From a checkpoint of a small mixture-of-experts model trained on Wikipedia.
Training: a variant of SOAP for the experts, 5257 steps.
Below are experts of layer 2 (counted from 0) of a mixture-of-experts language model. Rows are named router (the router's row for the expert), gate (a neuron's input weights, with its number), up (a neuron's input weights, with its number) and show model dimensions 0-127. Each number is 500 + 40 x the weight over its row's rms, rounded and kept within 0 to 999. Numbers have three digits each.
After each expert's rows: a language model's description of what the expert responds to. This comes from a sample of Wikipedia text that the model never trained on.

# expert 9
router:548558454566559464553449449535443458558451545467453546459457445542525461457512445526447560517558495438480534484482460441462546467484480559485498552479532545455469460466549548490537543563446464473527558530443472543488467526547549553543477557530539455471520510474547460466460455463449492448547553509474551471451544503539523529534456468535520448472459463449443456453528443539532533458495
gate0:564536492484545514491426504531482502539489495496537523479485485509475479470525465545508538485562474414462491472478442476488560499548539558487497558516514549427488479546478557527561480528515457452462479566438450504506550554501511567557516511489522452487478451477454511442507493493510566440526567520546449473460581474460496505493478498555557469466500477450427497494452444538454526410555
up0:546520500477475511508478484437511497499513493513542463464531480559502454441495539523546525494565558489520506493472465475510500488502486527458491560562455578526494505561525409557566523417525503470452538500503528487488581541432491565541509515517491515584488526502501501480423457487512505549466518507603445485499576541458493455511495532516486442474497509514484500489454491472421543455648
gate1:565544469498528495559465457548437451606502544432513561456502431554543503502475460475423545530555513414499464556500502482487415475490463508504479523479498556516507452469547513521513531466541534491514517506588428601511481476527545520534520509502449469554460428531554503545515518457453427396556567508498551553498587492473446483547495457474481478471474471450471477494487448476488517449496
up1:512512524463542456495512532461478533533494541532489455486513497480427450430512524552542482466518469495489531521516505477456569489553540496408473534496536500516503482504507539511479466553467400479448463472477545409573489555463462440516524537468514516410484543495496506494456539506538481489477474547542457475504508511532455491463539516503544491471474494466493487454509511500470509567484
It responds to: Numbers and word middles. Two-digit numbers, commas in figures, coordinate slashes, and mid-word pieces such as ur, les, ular; also United before States.

# expert 6
router:543562449523562460549468456512452465555460491464462532443427439538533449466436446536466554552552476441489539496494476434482539478492460548514527570452506549431493495407519552488529511546471448487564562502470464534508473551544542533543520552520548467465494514482528489484476438462433491462542547477475556494469550558533556481537432519557512450444441456458440502470510469532476545453501
gate0:561496528509562500485486487513456522593446477517499485477463432540484482484531413522460528480543548434501534450454467418522531543501463537464511577446516515415519474449479564502502470563473538436492499561412492530499546498491555583565462486504495490578467523474494520430472456430516497442505538492512492505432549550542494471500515487502511425481474481480448449463533496512537505420471
up0:461547450454510458503496487453572536476559458459493486527538521443516468512490519537520519488511432515533505519493473557470432489499523422538492454594516478534475474570502409481515495516535469574525496440570440493496482467563504426512483421505518491477480466469509514542486540486470484534473436482489500492528515492500476474499544492467477543463569542492530586489565517462438560551535
gate1:522524508446558535537474456528496468506454505485440519472446515514532501496497529562466491513512508473447541503481413500535484511491514533478406478561490535490562502486494506490527502525506558503503530541442514564515523490472513555617509512475510445522569457524575474473484446432442506429510539507490537463453542438507513436545525451487520516403501516463417414524490432507518445498496
up1:489469497473510482512518431441471462585497468521464539495525479514495467528473521597530491532489471427510520491499473538549466545498548547523440534537487533501574459434534454537438473545515534531518495500422523503497464532537493580586495478465491437514511508510550483435501542468462501480537510529526495498498535482491492498534503502467514540405476429439479502508515491523444457436607
It responds to: Mid-word fragments. Word-internal pieces after n or h, such as ot in annotated and ivers in anniversary; also table pipes and numbers.

# expert 27
router:536579428596580449579447434509441487573474560471454561476442442538536486481529463506428540511572495454496547518493463445488556477461467549479523549475525524429480488461540517540510552576449483481505534510464522562521481506518523547534502571521539426498526500469558483487486463448473519440539560535463560479448520498511492500531487454529511464483453459470460473450496416554533499495523
gate0:534494495487496528480525517447434453498461546561486484437504491470503520546535518498485558490476505502457491436553470458567494432458522487414517511488504510432507495523488473426469509464497528434574520479471494457530475525558419488511454557410463458508504518566497538523543423510526546495518477484535507547483494487504498526488409473549460510427419527518563487483507443549509533435527
up0:449514488519509480514473487559570541494545454428518513557504511537504481459456477481512440500519509490546510554451522541426514554546460507575488490520485492566491510484520541577530482538505482578425475516520493568470530473441582507494534441581536540482506477448511465484452574486462460499484541512483492446508500519499497471511602532453555490576575479481446508528496567444488465578482
gate1:488518486490509507498499535514439512502505507485531475434463525482507526511493527451535562451542502502509552458496495473537493578471413547536552543501443559494432430496494491546455497524476544485507497421511414587443476509531560526472503447439459472532423506485552535458468482503492566480530537443479458560506534480518549535459533537468519506452538429506488505477483460516532545489469
up1:495506489493484520473524530502451526489497514497559467434465535465499537526493525450540537441525515514527546459510507483544495597451410531541544549514420528499410439485499495551447483517488544498491482418515427578448490518519561510452509448457460495539400492505568550467479484525487533484530513448463465576494534489527542522444540547475503521475528425526510492494472489502521544500456
It responds to: Clause-joining punctuation. Commas, and, in, to, opening quotes and pipes after a person's name in tables, linking phrases in prose and rows.

# expert 23
router:516552476523603487582345461525420474534512560499491535444445408510512491497478491496460550522568491458498505504492476464501510443497493524482463520538521581417417498458574560510512531533474504488506625496486468533502488487507517519526534561523542449454536517483550482522455444474426484467541517521460550516479555547489502490536492485528492444485485474476424454477494431508514488478457
gate0:533529438460604538462462402568469464484455467549498538529561472472490512537517500492509532437485439533487554512489448498489492479588513481432495467425553480476560471446529474537601489505505473411553492499547528481501391551473536496549511463458521575521525472500416525489495461529375461549537459476411489457524548511481465603521485495445516505492487442492551528516513562592522498534509
up0:459471574546400462527560608433543540522532535429502479467443530546525464470507500505492473550507551461511458474516557508509516515406480506549500536567451528511448522568472524467418493508500526595432488530446471522515608443513482510460504535543477425459477515498579478476536543481616540465468558508596517543470467484521532396469496505553488523502512545496453483466489432415489523454500
gate1:491470456516473454519482524516473424578524497468473550419444403525509457459483485528512530564482556476481514486496474440487528477508541546487507505476420544520475526495498481480571551526482482481509522543489473563458443514504510517503446472526512472463524442466478539448486538422435493410565546444498537428415534475498477461500476485442537501457518472465402456456495499518537518464521
up1:495436462478491424520461468442489390535455535476481497499435443524495491496482487499484511513499558463488523486469487499486528475478502539518501507480403558478468493514415496510529574493500468494507525482491423485411472498558510556476479464508477504513504427525462476453517481441453446452488501511524567451440558458578525556521493496476493505465532500463461494484485500509559495478519
It responds to: Table pipes, infobox punctuation. Pipes, commas and colons in tables and infobox fields like "Released:", plus capitalized words such as American, National, British.

# expert 14
router:485555457580550458560417460506435443561461547500491567515432432529540486470498459513436555507554482445536512515470482424465553485469440540495528495485477558446514513446544530477511525601472473487546539458469478533509479487511558579517473540528511443474527519508531473505425480464493482445544550472513536487469514554548494497528474470526494473486491491448441509471503426505512492433478
gate0:509558496484522491479448470489412499537439518493539536472461475507551526471439409486432508469517428460498494457488540379500607433485557531483521512538502472476481505506527463504476493574555507439540521529411516546489499493541504545501467502510498439503504573472494491538504482468496492448532525478502517483468500521496506512490456524511519461433505432435442478471507452463442536454516
up0:444465497563522502502523513523529503445572487524453521508542527466466488474540522480579452506526563493572448524459465579487405585534460474496528494457474498585505522530474517490518527459484527521442437443575487439473532523469523468459570496473499485479494446501563520466476532501525473514467515524567483522443576490425517486555458509483463571532558497577495516525477561515566508551442
gate1:593504500504531476515515452509499502622474512495515523488459470496488499518536475488459504394553537444467475478504517483472536519516521528483515582536552524472469498546538555468520499531407497482515509479444457513498461533537522574527530498496545489415520484450532559437565476491496477457528518518517575514501476434594491479420505514505496456529428532517453447373537442531544531513451
up1:546521493507524448533517479516479488603488491463498502532489496477498517497573502447474516370544567461463499444512535489484550511512515493532499581559579495520460533518503558484495509511405478486529496496486479497515520558517552578527548478495550494429505499455524519486523530490503508488528490530513509509479503460583406492368523522473518496501477534512441450385569473538561556550473
It responds to: Inflectional suffixes. Word-final suffix pieces like -ed, -es, -ing, -ers, -ians, -ese as in "seeds", "degrees", "becomes", plus pipes after full names in tables.

# expert 30
router:534550446545565441538416446522445466566483537485467548484463455580503447472489418508453547566553498433528535493451483433481530481441472569501504493463483547427479441500459518508550558585472493461508560477463484535517471490530573540544448568517526454488491536474521456422499467450462455426538545537513539511499546536503513522483455453501553432465470459439452519460547419523485525492500
gate0:509569536520481506526491458532411505558495533509523585535499486458520473549501464492481574539504499414434510521546473477517571567477489478570451515517438516535487483519486465497536562501495510513543528538463476550493431478469557569557491535496474418516556510536547521502470449487434557466531539498523443507486511462472459493499462517490479464462505479448459449496416473511447453531512
up0:479466481462496522498492557509579539519521482481455448478514509530449535498519554480523442479508516511530470530460561446503426474511485533451511471470510512479607518495531519477478450510466549530463482478537509422478574498471479434485506516519456583446443512432490492476495576512542449547474469502461534514492485529536474505541450486507494534561551468489498561497518496518589523462500
gate1:514552489498588571492433476547424504570483536480470530464513440502509477496532433415428521478483540450450525483445478457519590444549466545455540567468413484454499456494540547537508480576446487488451456466484512529506501510490506528554485539468386473515514469449503475477527522420489533456452517548507519493485534507537448471464534498563538491512491452457444487432481482506510542483515
up1:516524469543539567486511542492446495554523504432502563459489400560504521492542424431462521486525554505436560493444499488547559472551540512473591579450472506513479453502508521493504459536461475454421455431465516533473492513527507484525532513459393478529553474477486453493498533468468488472481511554525581515472491476573480498489526481560541501515483476481437469408476517468476532459499
It responds to: Paragraph and section starts. Quote-closing period plus paragraph break, section heading markers ==, sentence-initial The, percentages, and plus signs in election tables.

# expert 44
router:546552415547569458548433431541439450561477521475457549467453429561546510495498445505461554529543500434496515501497451429473546449471446556479522543478504532464482445483564539491526553584444509448509558504445496538530488538558523559524511570534518476473530512453517443491472503453481475442540549518457561502457553523557509543528493483545476449477468475443456475459527441548515528468504
gate0:448545505539584508428438446526427466576488451437488494436502490527381471505462416475515530541488544479528489530488501455477484503501516571522461477487485554488519475528534503512585560519469456475486558506493487508503546467551592486529537465473530454490494555546486542491482489533440495428499545511437583530474549527513533489545479513500519423530466489459390498460480507597518503471501
up0:481536510534541494463445432533441440608489484456494469426442466555375431498536483484524530499466566469464477565458539511422502519473490538534487471503552513492516443463505527494511544533480449585468524512481474487518501527537547514491549518464497474527548565479461460464509482452397496471535535541433550538498568561499512527555490538462504482516439526523496549466563509550456508436500
gate1:495474479510542517589398459520470463557495537519539560488362461534480511470468449495474486481562507462455497496499555467408480510500502516488523486464557495510571381494531586487539547544534471494506532546498471479516438555577510495538483546501571433590522507513504530493451489528500525462600490562456543463455529552566547481497440469497479491463523463501467473480482396510520515489532
up1:486497489509473483441577548509515521454505489517489410491597531487474465545484547476512515506450499504515501523523478494541513477504493497511487511507424522511455609508493444503467458477473527487526485421529547507504524459414454483495538460539444574393463434468525485476542504481501501544422500481524487533594471480449477564533560521508534497537501566495537504545461583542450453493519
It responds to: Pipes after place names. Pipes after town, department or player names in tabular lists, plus "ost" in "Most", commas, semicolons in number lists, and quote marks.

# expert 62
router:541557439549567458566441443535434444567448547463471545463448430541523463463505443523456558511560496433486534486488450435467548467491470552493501536486518553458468465472534543493533549571455481474524561540447485540483463511543544559551498561522534450465524507478544464467471474457454499447543553512475562489449539515538529514538469478534532443472452473442436463451522451546536541453496
gate0:551510505531558505522451535499413546541461505459434528468490498545527478484447489493445576512502472485448506469484501432485610563529563510459447544504534523511475448550559538523529554493479471472463556538511473480444489553462507522481462518462507442408573499456544507567472471500456561483596563516484502473444520502456515471462485521471480497524483477470495580494544507439539514494548
up0:449475438458465502500524458450585457438562483494549443524505540453389538508559512578559449504440508525546464589501501556497441453500474450539531477527403517478553507493497445486443449526477540509468496458519459494510468516520498466478540490569512548575479486471418511418566503484530411531446455471483456524507499505530490522528516512559515513457502566487521422526380492532468477536474
gate1:546517441494462528440459548503476474503494546558472535488517462493538501525502465479502546440582487432440488509556480457450506532490493551453559508487536532522463412499542538516503508598452471467549554556480479460442509495481510556457509465461536461488498497492531461459494413513470531400491541450451533458434479462488475545486472463540509435441448477458458408442490461500520450491458
up1:569501503481522459486595525500510479456526494494641445521482514461532421545580540462466522520518552496506499446405500477523468490465501536493530564503500543543473596524540503556529499521510459473429490501541479481533521522539441468460542502519520497494498525557479460540511576469565557513454492461537471495501543455555528535487548426447532529539478482536456510543540512440510565541499
It responds to: Of and Genres colon. The word "of" inside phrases ("head of", "As of"), the colon after "Genres" in music infoboxes, and quantifiers like some, several, every, those.

# expert 1
router:526558458559605485580427466519445450570462534479489530498455426542519459481500444528459536525527494465505509522488471458460532465471500545517494548508499547448504493482505548515527558558462507456526574510472441549485483520547545537544488543514551439480554496475552479495462439471456489416559534509465579549451518509510504500515500470551480457457477469447443464391515414534554514466490
gate0:536606463509512503495491432496454449578493530535469526408522502506531480448532404496435565484591557466491501496499456438468538508438469583491531524446468495450518483419586482523540492491503501496499575477505449469483536497554555557568504543505476418536504541516467463466482441500501526444551565472523577485489569512560507503466448468465472456513457433478473452470532469535553518505539
up0:504489503466492481476471451463401433507468594529476467496575480438517497488531443492474501536564505539528484470516490477514391515453523444424497497516532483500509479462497486527533416448512541462523514569483540493546584456499512494512582599514501538457531566476521455554447468553492542486530540430504565529538507491499479485446509487556486409515530543458503456527488511530553505555529
gate1:544566486513533554569389474468493493556435542509516470454461474522566424482488442483452523522508548449492451584578472489432510477455508524507523483423479559401412469441507487501510505509432455496449504491485515525481430502450538499542566541563471458491448430472491498552477531446418493457517552511493544472494510545473527487478512515527573488459466473464459425458546462438508504546516
up1:524546464477451524533505517439534492517401509571487482533511518499579478486491502438514463470484639517490473561530556456481556489479479522544585448477478512564506402496488482581441472560524547526459472572515582489482497448512483481528416549514530472512474477541482515566553526452451478527516462493491464450449502482499496435466591484532523536533485483453494513482520492475498534502491
It responds to: Line-start list dashes. Hyphens and dashes opening list lines or joining word parts, plus years like 2009, as in -Genre, Saint-Montan, co-written.